config = dict(
    n_layer=12,
    n_experts=256,
    d_expert=64,
    d_shared_expert=0,
    activation='squared_relu',
    moe_layers=[0, 1, 2, 3, 4, 5, 6, 7, 8, 9, 10, 11],
    normalize_top_k=False,
    balance_loss=0.00265,
    balance_bias=True,
    router_z_loss=0.001,
    init_std_router=0.0214,
    lr_router=0.00178,
    vocab_size=2048,
    optimizer='soap_variant',
    dataset='wikipedia_en',
)
Below are experts of layer 2 (counted from 0) of a mixture-of-experts language model. Rows are named router (the router's row for the expert), up (a neuron's input weights, with its number) and show model dimensions 0-127. Each number is 128 + 24 x the weight over its row's rms, rounded and kept within 0 to 255.
Before each expert's rows: "gets" lists some tokens that make up at least twice as much of what it gets as of all text. This comes from a sample of Wikipedia text that the model never trained on. Tokens count by the router's weight.

# expert 177
gets: "ist", "x", "gan", "ent", "un", "ian"
router [131 140 111 132  97 102  86 119 137 109  80 107 145 105 137 105 143 138 130 135 120 122 111 160 121 142 152 153 131 154 137 111  91 120 146 138 129 119 114 170 163 160 106 122 145 158 100 142 127 111  86 128 172 139 125 135 153 129 161 126 134  67 141 101 116 142 140 137 137 130 123 116 137 141 157 160 165  93  86 131 120 129 135 124 177 141 133 118 127 123 147 126 105 107 118 134 149 144 140 120 133  94 155  24 107 114  96 136 100 152 168 124 121 152 119 156 102 132  69 142 124 150 116  76 109 140 136 113]
up0 [ 53 133 145 123 158 137 169 128 121 132 136  88 151 137 104 127 110 123  99 108 157 146 132 157 121 128 129 146 110 178 111 155 142 145 148  93 109  95 149 125 153 134 104 122 121 142  99 120 134 138 170 131 113 126 112 123 171 123 165 115 164 167 139 106 102 114 152 105 112 113  78 121 128  97 134  96  81 122 145 116 136 134 125 139  63 142 114 111 162 128 119 114 119  82 140 138 157 147  95 120 145 113 142 104  96 139  72 163 147 161 145 157  60  90 109 109 134 160 105 148 135 134 133 105 123 121 127 144]
up1 [143 121 151 110 103 140 113 148 139 160  99 134 132 153 127 144 164 101 101 160 126 136 102  88 107 160 148 115 152 108 115 116 144 142 144 201 151 163  96 128 140 133 164  71  99 152 115 110 121 165 143 123  99 144 109  73 133 117  97  95 163 112 114 107 151 142 165 141 130 118 158 102 129 144 128  97 113 144 130  92 161 164 164  75 155 123 155  88 168 154 107 128 186 127  58 126  99 130 102  94  72 113 127 114 156 163 135 150  97 137 108 115 161 127 141 160 115 159 119 121 155 128 127  86 132 132 125 159]
up2 [108  86 107 171 116 185  97  95 124 133 123 132  82 137 134 146 178 115  89 145 128 144 112 123 131 136 100 154 140 116 131 121 112 115 158 152 100 120 112 157  98 138 130 144 132 146 146 141 103 126  89 139  99 113  76  90 121 106 156 111 150  99 142 134 161 149 145 132 112 115 125  94 152 138 148 123 133  81 150 121 131  87 143 137 162 125 111  67 124 152 143  98 149 130 140 138 114 151 129 136 111 140 153 166 109 127 151  80 131 137 128 105  81 133 131 138  94 106 111 127 147 104 109 141  79 129 145 160]
up3 [108 185 125 184 129  92  51 182 147 115 174  76 113  91 113 130  92 169 117 160 106 115 153 127 110 133 150 115 121 111  98 136 116 138 135 135 145 130 121 137  91  98 159 117 153 152 163 138 159 104 142  98 110 112 163 131 127 134 132 115 173 130 166 112 139 143 152 117 141 147 109 180 145 136 172 111 168 125 141 123 124 131  99  85 150 122 119 107 124 142 144 123  97 131 170 113 128 126 110 122 128 124 124 155 140 137 146  81 125 119 157 142 116 134 106 149 125 129 113 115  82  99 163 171 110 137 100 139]
up4 [134 134 151 129 133 120 127 106 100 122 117 131 128  86 106 154 113  87 119 127 136 132  91 132 152 171 150 135 119 136 142 134 125 101 118 123 158 112 150 121 184 114 135 146 135 153 116 169 159 109 114 120 158 138 132 131 172  87 213 113  97 142  99 134 131 108 136 120 116 114 124 130 127 146 122 172 122 118 151 135 164  95 117 148 113 124 101 160 141 114 109 127 146 134 136 138 163 124 138 157 117 135  99  63 181  97 173 115 129 120 121 121 144  88  82 148 146  97 154  90 164 190 150 142 105 154 158 129]
up5 [158 126 147  94 138 120 104 173 149  88 130 144 135 118 117 147 147 141 152 156 148 123 124 119  97 130 133 130 117 142 117 140 173 108 117 127 134 163 146 165  87 150  90 121 126 148 150 140 113 116 177 147 103 115 136  93  95 143 109 106 204 136  71 106 186 136 135 113  99 145 111  97 116 122 133 145 138 140 147 134 103 133 105  88 128 106 127 101 150 143 129 120 137  71 128 158 143 148 128  91 132 141 161 162 114 130 130  99 126 161 155 156 146 122  87 157 132 149 118 134 130 127 101 142 125 118 117 129]
up6 [149 129  85 107 127 160 110 132 117 179 153 117 144  97 114 124 117 171 155 140 103 155 174 138 151  70 118 140  83 153 106 169 143 142 155 123 137 130 178 162 131 153 142 156 136 167 129 146 141 134 174 128 122 141 118 159 100 106 134 129 148 124 127  98 181 112 159 160 103 111 134 128 105 110 158 137 157 127 150 132 118 121 118 140 129 145  82 100  90 130 107 174  94 156 129 177 113 101 117 113  85 143 152  99 100 143 128 103 128  87  99 132  78 112 124 154 118  89 124 170 126 127 121 103 156  99 125 113]

# expert 166
gets: "der", "y", "k", "le", "er", " K"
router [145 142 112 137  97 127 125 113 135 119 130 154 131 195 107 125 154 139  86 165 141 140 113 119 109 152 133 136 149 134 138 119 131 138 123 102 127 118 138 138 170 162 120 127 125 190 157 139 134 133 104 115 130 159 118 153 126 159 141 126 120 102 127 114 104 130  87 128  68 115 121 144 152 180 153 133 201 116 136 124 126 177 128  81 114 172 137 103 149 147 111 132 104 160 116 164 127 131 110 134 178 116 156 130 109 109  89 100 127 136 179 144 157 118 141  83  82 148 147  93  95 143 103 149 136 131 122 124]
up0 [ 90 119 133 113 103 113 176 133 148 146 139  80 127 128 132 106 108 165 139 116 150 163  87 141 106 125 147 122 185 156 109 165 139 134 120 107 121 119 148  73 112 146 111 131 100  98  86 136 118 169 131 101 127 130 136 115 179 121 125 109 144 155 109  91 127 151 158 112 109  93  95 137 145  96 132 126 114 106 133 144 165 117 122 132  89 139 110 126 113 147 102 160 129 117 141 179 116 104  70 121 173 102  91 138 103 113 118 131 109 132 167 124  87 112 129 127 123 201  94 125 142 115  81 138 143  97 118 140]
up1 [108  85 154 101 101 143 101 156 158 109 142 113 187 142 121 143 146 136 171 139 144 174 130 115 121 148 100 159 153 125 119  96 121 133 130 181 127 153  79 134 112 101 136 116 129 130 126 114 169 198 132 117 136 154 143 121 130 128 116 100 148 123 116 146 152 185 149 141 148 133  91 106 153 142 125 107 115 142 137 138 119 140 146  97 145 134 150  96 148 108 151 134 140 108  73  92 110  96 134 134 146 118 131  88 103  90 127 179 110 152 155 139 132 124 126 112 117 120 107 146 147 133  87 122 150 132 130 121]
up2 [ 69 138  94 141 166 158 102 106 143 126 141 171 108 137  91 168 162 124 129 182 112 117 140 136 149 109 118  81 123 102 135 109 131 150 112 109  97 119 136 133  95 120 114 113 114 179 114 147 201 116  96 129  99 128 103  85 140 134 161 133 131 153 164 180  85 157 161 116 125 127 172 167 121 130 143 123 107 111 180 127 135 152  95 130 116 146 110 142 150 144 160 137 124 102 137  70 102 138 132 128 128 136 132 113 142 134 113 144 125 123 156 110 117 156 122 147 132 127 120 142 145 164 108 142 161 148 118  98]
up3 [106 156  94 105 152  85 109 117 167 136 120 124 115 112 193 139 114 120 100 101 148 104 123 118 133 126 127  90  91 147 151  77 109 168 142 131  81 117 129  81  86 136 145 111 128 125 209 119 144 167 153 111 150 120 127 126  94 120 140 106 147 123 131 114 132 155 131 148  99 118 157 110 110 129 145 147  90 115 158 124 100 112 166 118 114 140 102 121  80 104 153 102 149 183 127 136 155 136 127 140 131 153 165 152 153 141 143 151  92 153 116 114  78 154 133 177 100 116 128 152 148 106 112 144  72 145 111 175]
up4 [150 128 112 167 134 120 104  98  98 140 136 119 143  70 133 148 116 116  75 128 134 130  59 125 155 106 112 118 120 140 143 127 134 113 115 117 124 113 128 104 145 118 136 141 126 137 119 115 155  88  98 125 143 169 127 143 131 102 170 131 117  94 119 164  99 120 126  92  67 134 124 131 133 174 104 153 131 153 136 125 190 140 129 138 126 128 117  87 140 114 118 122 139 133 148 116  94 110  76  82 168  88 118 116 118 126 115 121 168 119  98 133 183 134  78 127 145 119 133 149 128 167 171 135 136 206 170 145]
up5 [132 125 143 125 135 140 113 114 148 117 148 119 132 137 137 152 102 157 135 139 120 114  98 144  99 107 139 101 116  87 119 127 122 105 116 159 168 159 122 106 116 109  84 122 125 125 128 154 124 144 133 160 152 118 118 128  85 155 136 101 122 128  85  99 131 133 168 131 122 109 132 100 127 141 106  84 159 113 139 103 100 135 130 132 101 130 136  69 157 105 154 146 142  96 146 192 135 148  98  93 118 165 130 108 113 117 117 117 133  99 158 146 134 117 123 128 146  97  94 101 100 108 154 142 120 125 129 108]
up6 [154 129 126 124 118 132 130 134 160 161 153 160 126 117 136  96 100 132 120 124 103 124 174 167  97 119 103 114 103 145 144 163 114  99 112 126 153 139  64 138 124 120 144 141 147 185 129 124 122 138 159 158 105 105 101 142 160 105 118 129 139 139 149 113 179 138 140 140 115 144 134 131 128  84 127 179 141 155 140 150 160 116 128 149 132 109  97 114 113 149  93 139  99 146 113 178 115 124 167  95 130 146 108 115 128 141 165 133 148 100 117 109 112 106 110 146 117 139 115 170 137 100 100 104 126 106 137 147]

# expert 154
gets: "ent", "th", "ge", "te", "me", "and"
router [122 126 143 128  77 127 105 112 132 123 130 127 140 107 154 119 145 138 140 140 141 119 117 135 103 133 122 135 114 136 127 107 118 134  98 181 142  91 136 136 170 159  98 135 150 178 119 116 118 122 125 112 158 161 137 147 165 171 159  93 120  81 141  98 145 122 111 133 151  90 136 156 157 146 152 175 180  58 126 164 134 153 123 129 176 180 152 134 141 140 108 161 145 119 116 112 136 124 118 148 128 116 133  61  77 148 143 138 103 119 108 109 148 162  98 114 124 176  90 148 148 139 105 130 117 118 112 131]
up0 [ 80 107 166 137 100 134 173 126 135 130 115  73 137 175 135 115 122 143  79 102 131 157 123 117 134 172 157 118 155 124 116 142 118 100 141 110 112 128 113 120 138 154  93 115 108  65 118 132 118 137 143 113 181 124 106 130 150 120 142 122 130 128 130 160 102  82 118 115 157 153 105 134 133  81 119 122 127 110 102 129 111 168 158 124  99 134 128 149 115 139 100 139  84  97 126 143 181 112  82 178 117  75 117 144 115 114 125 148 140 152 155 115  79 113 103 114 132 166 129 147 137  89 112 130 147 145 103  81]
up1 [135  93 148  90 130  68 131 166 138 132 133 124 134 122  96 127 127 136 177 118 142 111 112 116 156 143  72 125 144  88 108 121 120 125 137 139 130 143 116 131 158 126 104  91 131 145 129 158 118 187 108 103 141 136 114 119 120 125 183 164 135  84 121  73 162 123 172 124 167 149 138 161 134 113 163 126 168 152 124 125 104 137 117 161 106 150 144 152 119  98 117 133 138 135  74 126  99  71 119 126 122 106 123 113 116 106  92 124  93 151 127 151 152 113 127  85 142 148 135 130 125 129 125  94 128 122 129 119]
up2 [141 133  99 176 118 141 122 122 131 128 120 105 163 108 108 142 122 125 153 178 121 141  83 150 121  95  95  86 128  87 128 136 151  87 158 104 138 141 140 119 126 106 132 128 122 173 113 142 142 117 149 118  88 145 103 119 138 166 119 111 159 121 150 100 154 160 161 125  94 133 157 124 131 138 118  99 155 118 109 122 137 180 112 127 122 145  96 134 141 161 126 148 115 128 113 127  59 126 126 135 131 165 132 147 140 140  60 160 113 105 104 113 112 165  83 156 121 150 112 120 130 144 101 152 155 167 130 120]
up3 [109 158 143 103 147  95  70 126 149 129 105  70 152 100 159 146 111 128 102 114 141 113 126 171 118 132 127 134 142  94  92 118 157 136  99 127 139 118 185 104  86 128 149 144 158 143 160 133 127 123  96 133 128 108 108 163 124 150 113  91 164 125 142 114  82 151 134 142 149 126 145 136 132 152 149 140 134 110 130 151 119  71 119 134 158 157 129  99 102  96 114 127 142 135 120 186 128 158 123 143 143 156 132 139 137 107 170 126 125 116 103 113 141 141 153 113 130 121 106 136 122 134 180 147 126 115 104 171]
up4 [126 100 150 163 119 132 101 121 141 133 110 124 130 128 125 143 119 135 120 147 104 141 118 122  86 103 150 138 166 108 160 131 126 126 127 128 168 110 115  78 199 117 108 145 125 162 126  55 178  81 116 151 150 109 149 124 140 161 157 162 151 136 136 135  94 133 108 157 120 141 140 161 132 170 142 136 141 154  99  99 145 117 156 191 141 172 102 137 144 143 176 141 131 166 130 101 111 138 127 114  93 161 109  84 128 133 111 112  97 126 135 107 151  99 129 150 141 143 148 133 160 137 135 135 118 163 166 186]
up5 [148 103 112  97 142 109 157 142 135 129  87 158 147 125 126 143  99 109 167 118 104 127 133 159 128  99 100 143  80 108  96 104 132 131 103 123 142 169 172 108 112 107 114 173 138 131 103 185 126 114 129  93 135 133 121 122 108 123  88  90 135 101 147 105 143 120 133 147 118 118 122 151 142 110 134  87 160 120 134 159 128 147  92 120 137 157 139 134 128  99 146 126 129  80 169 155 150 160 160 141 106 160 109 134 152 102 102 124 123 128 115 143 112 115 107  85 124 104 107 153 164 158 131 106 157 124 122 127]
up6 [169 120 129 112  93 116 138 112 106 189 154 147 128 139 110 141  84 156 142 144 117 143 111 111 123 121 110 115 103 136 132 138 143  99  95 123 128 135  99 132 102 158 116 153 148 164 152 123 134  96 118 152 108 110 110 185 166 123 107 163 134 118 120 116 134 168 112 150 110 181  97  95 111  99 163 125 179 147 163 126 180 111 145 118 135 167  98 108  95 145 113 143 114 128  91 152 102 100 193 125 116 107 102  91 129 130 126  77 130 115 114 108  57 135 117 184 133 114 129 120 157 119  96 121 130 110 110 101]